Experts of a small language model.
Training: a variant of Muon for the experts, 438M tokens, 3343 steps.
Below are experts of layer 5 (counted from 0) of a mixture-of-experts language model. Rows are named router (the router's row for the expert), gate (a neuron's input weights, with its number), up (a neuron's input weights, with its number) and show model dimensions 0-223. Each number is 128 + 24 x the weight over its row's rms, rounded and kept within 0 to 255. Numbers have three digits each.
After each expert's rows: "mostly gets" lists some tokens that are sent to it at least half of the time. This comes from a sample of Wikipedia text that the model never trained on.

# expert 26
router:136109157111112095158152140118131135138089149125110117131094111134132147148136148104128128152141134128111112118148111147162120142102157118140116130099130128159149088161133125080165150146169101111101126163129160114082161165127114151143116126056111128142162141121122149060120109101148109134134149158091124171124091139189142139141166151174130098200134135136125099120074139127164128123165138106097131112161157130129159129130132146100108117120125114142101138159096098115137131069145130163085109118137127120100111146136109095126117156126151152128097140126139143149143105113128155137150093104179116153166101084115103090123085146151157140152158096122110108140138090164130093117112
gate0:126124139116107080145142149156103121121146141147156097108138115139151093150168149078136141158151149144103087093173111084100103158120122150144086148163124095112100151128155171123145147119137136149102149096161155145161090119126124107142109110138156110158129150126108087111122171155146121125112128149147125116137112159109160166109120104092124120146144133139132148134133136150172147154132135115102102128162176125124096208125168154147138120120094120137093159106121128166110126125105124139091130118141130117116096151099150097128144112153130113128138104132107110141118144057146107102130144141135113131110073176121114129055108140181082147123174170130085131144148133114127119122131
up0:130148142140116127130118134125146147134143174104140142129102120138130088102129070136092122110135153115166153139111121101094136152153111093141119112076148095131127151116149140167155157133120168149144148131126153126121144091095108128119141089084111152100120143150092141132116107162170085135120112128142159168164125132132075107146105121125133094122141133120152112136092145102150111137117113119123138173115148119165148169138149137131128089165138130121093145079101130152109140169123127104138155109092153115167150097090133118115092131168115132147123142103155105137095122131127171132114109120115148093202153093154203122151103150091144103078170150119147130141118080119108152104150
mostly gets: " l", " sp", " cl", " bl", " ch", " sl"

# expert 46
router:126121122172122163146108121114088175134089149110124144150184138152114118129153175169130131114139144082113127130083138139112135126092102136121132131111126108117097129171119127156122112134148104153114143097106173129086112114176140120148145111116137156151102126157177185139140090158132110135106074140139101142135142111102129134139093108106142142074124148093137159106143105139169110120174126131119104143126148111085135142138097125126141147157130094138122111132144160140113137159089097138117130145095093118169144154138156130133161136094111108143156177161137168109161147110113114098082131150101144131141135140142141142086123153061175123145107151133160146102179136143151169105127
gate0:093163101101147139144128139158109147130144139130128132103085101071144150140142115128116127133106144134131110141149143166100112123125144066128123135107143138103146104136135114106140101132114172124138135097145148076135123148136119146143125158154142081110114128131149151165132140133155117095149134135106137129106121095118116121149099151128129150092136142126176100136091156106156140148138131144072137122100069119134118146139124117123055080152133145079165084130081095115150162152106128059102138155129112155108139141102125125138127109098126110133108092116075088121177116142110154093158130187126119147112114167178104085115143107109133134083181113147126149119143110140121126115113
up0:133109118143152173083126132173143108100120126150134122151095128109156142109147130156109108114194161117095143123119151148117096162088124154112072121102167134084143116093099156132132111145113125133089119114107145095140127115117116128145186170154138121111128103196123113140122138126122155125127125088119101121144139152163132128089126127126124113080147106145130123092106140121115126161122112130132131148156107162136160147112165132134157096119106101137120177156127084162160129124154108184132127097112132174058098099112155107123154142130155184141133128114107122138107139119095162110107165153152144136123135116137097149114089101139124132130139160193101129107107136101100119135167
mostly gets: "28", "34", "29", "46", "67", "33"

# expert 21
router:093089166175124127163097125145164101145161132159161083128101101126126138144120132153134142123083111126133145107185163093116145135128096158120145114121098131157113148135141157152159131148120146134126161148163103127175177078147126137100116132124135093134136113166091094149175127109164115124103119104144194152156153147118115101101108120130103181152154148131088175145104090124165145142166097132141130130121129101146107137124147137161173112129124175125161118136122105172096108122140108140078155155154119143093153155103165116130134116132149114097135080116151095136157132148161119134130118124071154126125138125116123118105122117144136154162153155149146145137126137128155107135164
gate0:090139138074116109141112170099140180125128078147141133123095110117125143117151148151137113125107101140126112122149143071152142129146122110114102113132114131125147108151101122134101123163122153089111145116085145125115157096136109109090152172101061150151140110078159159112123086150128105145104097119152114161147131117154153092075106135152102105146079138166140113143144121121118145127164124097156144120083123120101159115179118087179150175110116146136126146129149107194130118105131187155141156119118119077129164134109123108115078132125118111175122163108154140156138117138141132131120129136096140135130108109157141157134110133081099127130116117113124127105129097149152107121164
up0:097153097143142100144068143128093127132123092123151137079097118141142157120132138092127175110145106128150115108105114137123147103211142142131135138146114110122125163122109124106120146180145122127154107144115147122071122125105107127096142117107175139095120116111150135125147078154173103163119119147145135073149112108125120136164081117135140107125121134140118160114082102141125094120174128149154140158158157146105125159158165084109118109147142151188109111156140090169149106125150117154107153098153105133103189149127102138137074098130103115159118171118171114139116130121131119106122138113130123124110134117141132119106141147088132141136149110101154143155097064144127143125153
mostly gets: " and", " than", " including", " or", " &", " include"

# expert 41
router:099139101180129166142127162134127145120127103096111165132151139134085108143127188132130083108156129117090150132114138146100065112187115131182130132142131115112131097165152131160100098100167137092150127087159163105140126146160145145120108122132095167133151159120112149152094140151123163113103109060119154137083129099123141107125116089106103102106136096110096104168102146111113096134118119131126138147153114132129106129135087118142144126110108121137155115116105176102136106142105123171113121125106109110134120120114113147129119124146161164150189142116126150132160138111163115107156144142091140143181142162121108127132132084110130148116126143122071159101161107163140149109102
gate0:083165101144126160115127153093156100103138124147168131091147118166132123165114106159128141109118152141112150149107115139106116107125123123125122148095121126137132148161136124108139178132082135112153126135080122110100138136143086149099135180112166139084171131112188136126103116129130140136148113132115125125150125154111113121156163111078128095109113159143128119143147094148133129116090132145115112138173069101121121132108090135157107147066104134129146109146107172137129100132125111154154169123140161075154084111139146116106142142106135123123120125172161170081130139132141123082120122059099107131111156092146116124069101095135134101150140155127124101080122156113127097140111
up0:140189124123149173149108137116095154135087130133150092120122115120104083145133105120131130124118139133116143140116122121091156113145145092129119114122126134158166193126156121083139137114149119119086115100145148088108138136121121147120130101110066147125104157151147118134146118122139171151117110136126174132157129175140144146143132113089145119182146150151123139129152161119104113139118130141171104147143175127143134079135110133094115134133085124146133127146127168115135142128125141176144119126111103142161092103129116099169089160133188102121114112128118097113144142138102200100188109101096183130110143156143147136095115154158113122144139151120145111099144134100084075096101
mostly gets: "8", "5", "6", "4", "9", "7"

# expert 16
router:123134095139131141095133113128097127135145097144115122100107138135130112152105128138151142140167103106104165074146124148163132168119147117114146101115135113187099141146167134134138151112082120103094152160150080128131144123178109140128129114109156132120102158143154101156162086180165147117095136125128149163113104166067106156126163108094144139160156162105172147125134126163127111124130134112141158162119101149146151095126125154132169141159174134116145094136099087131119096107132108171167117143097185092124122131180137164107162157082125141139112113143114120136125142127143108124171134111140144117117148095108080122150111150151130097108123099096123172155127125145144131153145
gate0:173128117164119133153090119117166118098140120125164174134132160137135115158141103122104129149150100141126159119135175157174128141101135136121126154114108108126149129122126134122123135155121151106175153135147126108061173104118101134143128092125182142164083115148078139156123116116104164138103093102110158155091113126120122173143125092082120098115117130148084124106128131101191171140160147162106142127137115118142101114138125137156109145074106126109096137153116134114136121129075142110168153170115108125089130142126143113144129103137135138145105143174156131125162087120147140112085103114098125129117144100106110127137153087146121104145133144106106150143119154133129174090057
up0:124130124123102125144135144153132151133173154120154092119195139193127150109089141095169105106126123121129138121139155097142123160122093136152158160122148134149181107172117126104121142119104164109140129131139145131124094121135069126161136099158131141173107137126160118118126089126103102158120135115068121104109133068104099195143143125151134128148129125130111152102147183134127119113136159158122147146140116109121123129146119126121162171158102180106155141123104154124108175148158162149166133110134139162133106142089150144149167118133107089138097144113108111127148099152131171120127132105102144122110140072120103135100165137107108142149101142128127113096099171126121141148076
mostly gets: " without", " Is", " With", " Of", "With", " Off"

# expert 42
router:141121161113090159133141152147151112109122102141134093101134121134108106104144109112128110112146122150125119122116100118168092070092093107154103155120140103113119081099142122105143105099126161117120159081118110156123118150114122109127126140153118134129126108141120112137143133133094087136121143178172167158125162120097099136118112112139165134152138136138139121133128124175107127092164116152163132048130104107095137139102109115134153106174129166131149164113128158160123122123085087139072144118197154168081160148112122147106107095112146155165143140151103131139149127070114127124165125175134131144149129120146138124125134163120149140164158130156159138124176086127112156110150
gate0:114120146117102154137136128167074126131139164113141168137100142139116121118101127113104154131136108145123114121151160127112136138120108126115130138157116134125143107129094112137113095172089167172127149125185117134157116133115095149106109172082126133132101097058129151107165125146167104133141135106092145176102114126142113162107132127104176117177106128131156155161108142159187128166149135136149160185097108146132158177136122180099144090135143113094094134062149142104154131168149130170112123117124161135142149084141128092112089112106115145129147127145131115162124084138124140150128126090127110083149141117120141111144135105116112138082149116121146147156148107140114156121110
up0:134158167125110125154096084148113130131110139136087137150100113123108111148117096095140100142188112090123144128063141124117151125114111116119103115097110124149131157102160069136153165129113096099118049134121110123114119115139112124101070088135080134133132101159171162143139095178133096118108114130111141158132120142111113100144144126123155136110137137165147099158146117115142122072118175097084150129168082124144129157152139155126152179090113097168139154157094125106091160151150153109140136142118174099108127133148121128127168150126106121125155160138107151103137118122102135131103102133113166141124107165153143119124109150120167136152096135096132149118142128139142134105111
mostly gets: " its", " their", " large", " million", " his", " her"

# expert 7
router:125137143114136137121115115113112126135087106140120102115105126122086089084145091140123067106129140113099118112155094112119096098090134147129100141121133138128124115108132110135141147120135157123144135084124078167164151135126135118154097131143106139128115088123118134116141133161112124117155140182173098162118103160129083171103081184142104079116134110134131140127118151165130132143163107117139119132091063099146144100135149102120150108110105180171176132123123172135157173163151119117118093111139136135134135139134178150149139113154145144145138087103126092165119083117102114178131119152119122115142139153138136149065120134155130094170136119137142093156081151124108114123153
gate0:157148125153108103143133157128109088122144147084140103129105155148129097110116121096133144097107124155103194107112122135106145117119092165127093124101138142113102097153100137164145133127133134103141142124129126151093107102129096110120106176093097148148073131135160120159160122100129146164101071136171138137160171143158060130142107123118146131104098153172131140094145129111172109129110122097095119118158141095150099110086139109162116154104035150133126138098143129123138154135100129113147175124099142128131149136156104152156161138150135102142088134123116140137098119160132133123114101147103166118109108153084131114100131095163116163132128102146147119133125134096128143098150
up0:106168098131131196127127132105146105112173075144103129138119138126107117139096102136122117098112149126117169160102154102133170112079112110103097103169164128153097133115120071117148130165137131133151117104154112107137126141113110156113110117164160122125114115130122154171142115150093142102108055084120106126134133114148138168085136074125131131135117127078132130129162151103180116093140124150153133096117150103098133117158141129107150146130090126070114160144126143140095107132139137113141119128080140126134149160127111127155109123143153130133133118121087137138121115144172103152151130133115093129132108166118083093197119124124102118192109133109118153134119077143141120147132
mostly gets: " American", " British", " French", " German", " Indian", " Australian"

# expert 33
router:125131087153111158091092129133084119156193153110186091171125120117170097134161111148119084136139124110132143115163120102120121159125125150164144121147104139129122152088117122148129149132151145092136152158120100129140131138128132115133114128106104073105123065103125102106108116109172147114115154141143145141122143145155111144115084141139096148102132080120156096134158128096147118159103105098152124169113141131152184103107133095120124126128121113114153129102128153117148111134146103123135136111106097135082099089161158190152123176128121085102120093161128102129125118132150110160155105120074123119110154151150143132109141108126128103165135163112115168111118173113103093108166
gate0:106139098131095156150144140106121108130129124115114150106102148140129108140111126106178139132117144147144103103103156137099121162121133144183107094113125122100113117122134108141105112127140104109165125097165106146149138135166131099148092168149124089148124169090187180108082146151124089112128165189141117133171099138167101108123163084150183138155132131139113121154132171125115123145188136076125099116114113122102123132100123111143167144102160112150163151138165154129116141124124115133135127076091153123119137116161109115176172155142120116116115123118152164137136116163151119123141154132090141131138141142133134140128070096125165095135130120119121121081147107111083171127100
up0:136091158076171195145147096104117119077171102118120115122104157138137096150117129107092132131145102097141152163127137111108105106092146133102109158123156124098135128150107179120132102092144127119094140118165125116121108153118127150153139137135173105086191121134102133133108082104157155156138121114133170192143117169138151123164113120130099166085118099124123094145132126105127131137129124114114153165141122114137134123098170086135119177121144102109086099105137088141117066113118160120133098143137121121085140136127152143094139164136119126121133167112152106162097153160152129132151120144143135098114095105131123106103134176110127131130141100108155087153125143131121106101105
mostly gets: " by", " starred", " joined", "\")", " starring", "),"

# expert 29
router:078128128126108093121095145113147118148145120137103094141130108138135198156115116112123113117123156145149126147099136132123129137180118109136153103125082161135142151169131083112104136157112160130137144182102096129168144119139122111172102127130129121125130100137122097124113117115192152095093125117108152112165158089144105114163151146141109126128117120167156075125088082113133157150109119124135129103098112088179117128122130117156100114084115131112141095105148131119117075119128167158108147103098110155070145145105081148117162143124135148110090182140122163143115184150139148128153160142084102123114130134138122130118145134140164112144135132114108080129092097112103124106108
gate0:165062101113135087123135140103124158103125147164151138124083087117099171142135100080156076121108138127113115120111095104150122152099138120074109125118084186142062144110103145117097132135115114114169097097165162122148111115125152134145130111111132130150120102107139138102099153163134166109086119118107123070114129138139108082139098107120141162124137121109091135142112156157143143101100166147156172141162094177112135139132112140128111122122098138092103137154114137127141102100140118135125157144099101101157091147104150139071134128084127122101137105118100142132131148107153128144105165147123126128118082127136061110113141133116103139140116169131142138120122150150134113139105
up0:136134136106144159130136135140108092160136111144172134107057130135134148134132140108125121149104123158153127091195148130109094157133133130085126081122128126139095136113140127144086116130137154125087096077111095117122100137130131148135149099084155149136102129140114104134112127136136159109113149148154133089112145095138140133093129125117181115158126167136128151157086168159174094125103133127119167107125100140129104122112148163099145133127085147123126161120151125118158176113104150175099137164094159148089107103100128111110110136072142111109151098107145134111174114153130140154090154126164146092123124100113136128116160087157114141124136155133139079157109153175105138164091
mostly gets: "\".", ".\"", ",\"", " is", "\",", " are"